Experts of a small language model.
Experts: 128 experts in each of 10 layers, 64 SwiGLU neurons an expert, 4 picks a token, a sigmoid router, 64 empty slots to pick.
Below are experts of layer 6 (counted from 0) of a mixture-of-experts language model. Rows are named router (the router's row for the expert), down (a neuron's output weights, with its number) and show model dimensions 0-191. Each number is 50 + 10 x the weight over its row's rms, rounded and kept within 0 to 99.
After each expert's rows: a language model's description of what the expert responds to. This comes from a sample of Wikipedia text that the model never trained on.

# expert 47
router:56 35 51 48 57 56 66 44 42 53 41 41 55 51 59 52 63 43 49 30 48 62 36 67 57 43 58 55 51 48 50 60 50 48 66 40 46 48 40 29 43 54 40 59 43 65 62 57 50 63 42 48 51 55 67 44 45 29 70 60 26 43 43 39 63 36 50 57 64 56 40 49 50 40 54 50 61 42 42 55 35 56 43 74 51 57 54 46 49 38 46 39 42 49 72 40 38 50 64 50 60 50 55 30 45 40 47 42 43 54 45 50 72 37 50 45 56 47 52 61 34 59 51 34 78 48 56 79 50 47 44 46 58 38 61 44 46 47 46 61 68 51 57 46 49 38 62 53 51 33 55 35 55 49 44 47 71 64 49 56 55 34 33 56 47 47 36 42 57 46 43 61 56 55 65 53 51 58 41 64 48 53 59 60 54 54 56 62 57 66 56 68
down2:38 66 47 50 53 43 51 54 49 45 44 42 57 68 46 49 52 46 39 37 46 47 54 61 39 42 57 42 40 50 56 36 41 57 65 46 53 49 27 67 52 51 44 47 61 53 41 56 43 32 47 53 54 76 56 61 53 53 44 35 39 62 50 47 49 54 54 49 51 61 47 36 52 52 56 64 46 44 67 38 58 48 47 44 66 64 58 56 64 64 59 64 39 46 50 60 59 56 51 57 46 62 57 66 61 54 61 58 52 53 51 69 50 56 40 53 58 52 47 45 51 68 45 62 51 54 43 57 37 48 50 29 57 53 31 49 54 71 54 29 62 49 46 52 38 69 54 36 58 49 50 31 82 45 46 63 47 42 53 53 35 53 40 59 49 50 50 52 35 64 48 52 42 24 57 56 65 36 50 54 41 52 41 40 42 38 44 45 29 32 58 18
Sentence-initial He, She, It after periods, and stems taking suffixes such as fict-ional, special-ity, milit-ar-ily, recogn-ized.

# expert 54
router:53 75 57 55 38 49 50 40 40 58 51 41 40 47 65 38 51 41 48 42 37 59 48 51 62 48 49 64 52 49 73 44 63 42 55 46 54 37 51 36 54 59 47 59 29 71 58 57 60 49 37 54 52 67 73 54 68 58 58 52 46 44 71 40 45 38 46 49 53 56 53 44 56 34 64 36 56 35 70 47 51 67 42 63 48 45 54 35 33 20 46 36 62 29 55 58 63 63 56 33 56 36 46 44 30 45 55 42 50 47 35 49 60 34 50 49 43 52 58 42 50 45 55 35 58 41 53 51 46 59 42 48 48 55 47 45 33 59 50 45 63 50 41 55 48 36 62 65 50 54 54 40 49 58 42 63 45 50 28 56 49 56 43 52 42 54 37 55 32 53 60 67 50 63 48 66 48 54 47 37 35 67 49 50 48 52 58 58 49 58 49 60
down0:54 35 49 67 43 56 46 57 68 48 45 40 51 36 41 71 65 57 69 56 57 46 42 47 62 52 56 55 38 36 57 55 49 56 57 54 35 56 44 38 44 42 57 31 37 39 58 41 45 54 47 31 53 45 32 51 46 60 30 50 54 52 52 17 49 31 54 48 41 43 50 50 37 37 47 61 44 52 29 44 55 52 67 45 53 71 67 49 46 48 58 33 52 53 52 68 59 55 45 42 47 29 52 46 49 60 54 52 40 51 41 44 39 34 46 60 41 54 45 47 43 45 53 36 52 76 47 45 48 49 50 56 44 37 57 65 46 46 55 59 46 45 56 70 52 43 48 48 58 63 50 61 41 47 31 48 39 47 34 34 38 54 52 29 37 53 63 52 46 54 42 71 50 60 59 58 46 58 52 33 62 36 57 42 35 40 47 71 47 54 45 46
Year numbers and their final digits in dates and ranges, often in tables or career lists, like 1995–1997, 2003–2004, 1977.

# expert 14
router:33 55 33 45 49 59 48 63 47 44 39 35 54 53 61 47 63 44 60 43 48 44 49 57 58 65 48 62 49 43 65 44 50 51 54 46 65 49 33 32 42 42 51 62 54 61 68 51 52 49 55 54 44 36 51 42 63 31 56 60 40 38 44 55 60 58 50 54 64 43 60 75 52 42 56 59 47 38 58 42 49 48 56 72 29 60 50 35 55 32 64 35 71 39 65 47 52 41 53 39 56 65 41 42 39 55 54 42 48 42 41 41 67 44 45 47 63 58 43 32 55 59 45 53 63 45 67 64 27 58 63 40 57 45 46 41 44 59 49 35 59 55 58 67 49 45 63 60 59 53 46 48 58 59 55 52 61 56 47 60 28 32 31 48 57 36 53 48 42 56 59 43 69 61 58 49 43 52 48 59 53 67 62 62 63 47 59 42 47 40 64 61
down0:54 43 53 40 49 46 68 39 28 41 58 60 54 71 50 27 41 59 48 49 55 61 48 44 52 49 52 51 53 39 30 43 38 43 47 51 54 44 65 52 29 73 51 46 53 34 48 49 59 66 65 46 58 71 49 71 50 55 59 40 48 44 36 57 34 62 46 54 52 36 64 36 51 44 41 36 50 57 55 49 34 46 61 38 58 68 45 35 45 61 41 51 38 52 44 42 41 51 63 47 63 41 50 50 50 72 41 64 46 46 36 58 54 49 54 39 43 57 39 48 52 32 62 48 50 41 44 59 72 49 55 50 61 68 43 53 58 34 40 63 64 40 57 30 51 56 41 55 50 37 40 43 61 52 37 30 48 68 58 38 46 45 47 52 38 43 50 46 63 50 53 50 39 65 61 39 46 35 57 61 41 49 46 64 51 42 47 37 63 52 41 54
Middle pieces of longer words that start with consonant clusters such as p, ph, ch, st, as in taxpayer, telephone, Philosophy.

# expert 34
router:40 42 41 35 44 66 30 53 36 50 46 42 49 40 39 47 46 42 48 37 48 45 48 65 65 58 43 54 49 41 62 39 33 43 56 52 52 45 48 36 47 44 38 55 45 62 42 61 51 53 32 33 41 52 52 59 41 29 59 57 47 24 47 32 45 57 49 70 48 49 74 55 64 38 49 43 55 39 64 53 50 49 45 59 36 66 73 39 48 47 38 45 55 54 59 49 49 47 39 33 49 41 49 50 41 55 57 39 55 47 36 55 59 60 49 50 44 68 47 34 55 49 67 58 50 60 65 49 41 33 46 48 66 55 67 51 52 68 37 27 63 40 36 54 41 49 48 45 58 54 58 41 56 54 42 63 45 64 31 58 64 62 46 62 55 47 39 52 39 65 45 66 60 68 51 66 53 59 62 47 43 65 50 51 55 46 59 60 45 41 51 65
down2:47 51 57 56 55 42 39 54 45 48 55 43 38 46 41 61 51 34 40 62 46 51 39 58 55 42 51 54 67 39 60 47 36 53 51 46 40 46 47 46 58 55 53 56 55 33 63 40 32 56 63 48 34 46 39 40 51 43 56 41 54 35 54 37 34 42 38 45 56 51 64 47 57 56 50 43 46 58 34 68 47 34 62 65 40 57 58 49 47 45 38 55 53 41 63 42 44 44 41 59 59 38 49 56 71 25 53 36 70 39 43 40 43 42 40 67 44 51 44 58 27 24 51 50 39 56 64 53 61 59 44 38 71 55 48 62 57 52 52 53 62 37 52 30 51 51 30 52 54 55 50 56 45 54 46 43 32 50 75 39 53 42 62 41 61 39 58 62 40 53 62 50 56 51 50 45 53 69 34 48 37 66 33 41 33 51 62 62 43 41 49 63
At, from, to, near after verbs of arrival, attendance or location, e.g. arriving at Pearl Harbor, graduating from, Resting place:.

# expert 58
router:47 35 42 50 47 57 50 54 47 53 35 21 62 43 60 59 53 52 35 48 46 53 42 49 67 48 51 57 54 41 69 48 58 58 48 59 46 31 47 37 64 31 30 60 45 65 57 63 50 53 54 46 39 42 67 58 44 22 53 58 45 56 45 51 56 53 52 52 60 35 55 46 62 49 62 49 63 36 58 43 51 41 62 68 42 46 58 40 41 40 36 45 55 43 43 39 29 63 43 54 71 58 38 60 38 58 45 26 53 41 39 53 64 42 56 41 52 42 58 35 51 58 53 58 73 44 50 57 26 65 65 48 50 41 60 64 55 53 48 42 59 45 56 36 54 49 58 49 50 48 69 51 53 49 43 65 44 55 56 65 40 31 28 59 52 48 56 45 30 41 66 54 61 47 43 46 50 42 60 45 43 48 57 46 54 56 65 55 44 49 60 62
down0:61 41 42 33 46 42 54 47 43 49 53 41 63 36 39 56 35 42 51 44 61 41 43 37 60 47 38 55 65 52 72 50 48 39 46 53 44 42 65 36 46 46 52 54 52 49 51 41 54 61 49 51 51 46 21 54 36 55 66 44 57 50 42 51 56 27 46 48 42 59 49 57 54 45 49 55 53 40 29 64 57 36 57 49 56 36 58 42 26 56 51 39 58 71 51 38 40 44 64 61 52 48 41 49 59 64 52 37 34 51 25 46 62 42 62 56 64 48 56 46 39 65 51 60 66 40 28 72 39 53 51 48 48 53 47 65 63 64 47 47 62 61 31 63 60 50 28 44 55 41 58 49 70 38 47 47 50 55 47 59 55 51 57 46 55 50 49 44 41 50 60 58 51 38 61 54 52 45 50 58 41 45 76 54 51 44 41 62 63 56 73 36
Opening pieces of verbs in narrative, like pl, fl, bl, rem, rec, as in plotting, placing, reconnects, demolished.

# expert 11
router:50 49 68 49 44 48 65 42 31 46 55 25 57 44 52 41 71 45 65 43 43 48 51 54 55 53 41 61 46 43 61 62 52 41 70 50 32 50 48 37 47 40 51 58 41 53 51 51 71 47 30 46 55 59 78 33 49 39 65 67 39 35 50 38 38 49 55 57 46 40 49 54 69 37 64 58 48 43 66 48 39 47 58 52 42 49 56 38 51 33 53 61 54 48 58 50 48 53 62 51 62 65 49 65 48 41 50 42 39 47 49 48 42 52 52 60 55 36 39 39 70 67 38 46 62 53 57 56 69 52 43 50 49 50 40 39 26 41 48 44 42 51 68 54 40 48 44 39 49 41 62 45 50 52 45 62 51 51 60 63 42 34 23 49 56 58 42 51 39 46 47 49 73 52 42 37 35 50 53 50 50 35 70 45 47 66 61 62 43 40 45 52
down0:49 43 57 57 53 46 71 61 59 63 29 56 60 46 55 48 50 52 67 70 55 44 53 60 60 69 55 43 50 51 65 53 34 37 44 52 47 41 50 47 56 62 64 61 30 64 65 40 57 38 47 58 29 44 47 62 41 47 51 50 56 55 39 43 37 59 46 59 53 37 68 39 40 35 46 52 70 49 51 43 49 51 48 65 68 67 57 56 44 35 38 48 41 47 44 63 52 53 52 70 37 51 47 56 49 25 54 51 42 54 43 44 53 66 53 67 47 66 51 34 49 41 56 52 56 46 40 40 30 44 32 81 53 40 65 51 64 46 51 46 40 56 51 44 47 64 56 38 40 32 45 34 56 49 55 36 49 52 47 46 41 42 57 44 46 48 48 51 59 56 72 55 35 62 56 54 61 42 36 44 60 33 45 56 55 60 49 55 33 43 41 47
Prefix pieces starting a word, such as un, re, dis, pre, inter, co-, semi-, plus opening parentheses and quotation marks.

# expert 44
router:53 38 59 49 68 65 40 57 40 56 33 50 74 52 48 41 50 41 46 57 48 43 40 63 64 74 59 52 26 49 70 45 43 48 44 39 58 29 47 37 58 45 55 66 40 57 41 67 68 48 41 43 31 43 55 43 67 35 41 72 49 58 53 53 38 47 57 43 65 46 46 56 67 54 45 45 47 54 50 46 56 59 50 63 59 62 50 47 61 27 56 33 69 31 65 54 47 54 40 45 52 51 59 42 40 55 45 43 39 37 43 40 64 43 61 33 53 42 46 36 66 59 55 43 41 53 63 63 38 41 65 34 64 43 31 55 40 53 51 63 57 57 63 56 44 43 48 45 49 41 59 59 58 52 55 44 54 68 47 58 54 41 37 48 51 47 44 54 36 53 66 50 57 41 61 54 38 47 67 53 44 44 56 56 49 44 58 58 45 55 58 54
down0:51 52 43 43 44 57 45 61 53 40 57 73 50 58 48 54 37 44 41 66 56 45 37 59 43 50 58 42 54 61 35 50 56 68 54 51 58 71 47 54 40 53 60 51 46 64 55 32 39 45 47 54 36 41 41 46 61 60 61 63 48 66 48 71 44 25 47 41 41 55 49 50 65 63 47 51 25 68 52 37 46 50 52 41 44 42 65 64 53 32 53 46 45 44 64 63 52 45 67 52 60 34 53 60 35 60 55 44 47 33 39 46 38 37 60 53 57 53 55 49 39 50 54 47 35 53 67 40 68 31 47 29 55 51 65 44 42 61 50 52 55 49 53 61 42 58 47 63 37 27 58 27 48 45 47 31 61 46 53 52 41 37 59 47 57 65 64 53 68 48 64 57 36 63 49 55 51 52 36 50 46 47 55 48 50 61 58 47 54 59 49 66
Single first letters or short onsets of ordinary words after articles or adjectives, such as c in crops, p in pink.

# expert 2
router:50 59 43 45 61 51 31 48 42 61 55 37 51 57 48 54 58 33 53 41 48 50 52 64 59 61 62 50 53 53 69 51 26 60 54 66 56 40 51 49 50 47 51 74 45 75 63 44 46 48 40 52 48 70 52 45 51 32 57 53 40 32 45 54 59 54 54 42 48 58 38 40 49 53 71 57 43 35 64 34 52 48 56 48 41 47 53 41 52 44 41 44 46 47 52 60 58 56 35 47 58 69 39 56 37 49 53 36 30 44 51 65 43 67 58 42 58 52 62 48 57 50 54 56 68 44 46 63 26 60 46 33 56 71 35 29 43 56 46 40 59 41 55 66 54 52 55 47 53 54 53 38 69 57 54 50 55 57 49 66 40 41 45 51 60 48 38 56 33 42 42 37 45 39 58 55 48 44 47 36 62 52 62 60 65 55 74 29 40 56 53 66
down0:60 33 51 56 38 44 53 40 34 50 52 35 51 50 81 35 55 56 53 62 58 46 32 47 76 55 55 51 48 49 43 45 56 49 51 56 56 54 25 50 64 48 49 52 46 48 44 57 41 48 45 51 58 47 41 51 36 42 33 65 48 39 56 56 39 45 26 78 55 49 63 61 47 58 56 36 66 63 56 42 36 42 44 54 35 63 55 53 52 55 50 47 44 67 69 53 50 31 54 59 41 61 47 49 62 56 48 52 62 39 33 58 43 45 46 45 43 39 36 42 44 41 48 48 31 54 36 40 49 60 55 51 51 40 53 49 42 52 38 53 40 54 44 51 45 46 51 51 63 56 55 53 17 46 53 41 48 37 51 51 58 61 54 42 42 47 45 43 68 57 42 33 33 38 61 47 61 26 68 47 60 54 46 48 40 54 49 59 46 58 48 22
Word-final pieces of foreign surnames, mostly Slavic, such as -ov, -ski, -ić, -ow, and ending Dempster, Kieliszkowski, Vlassov.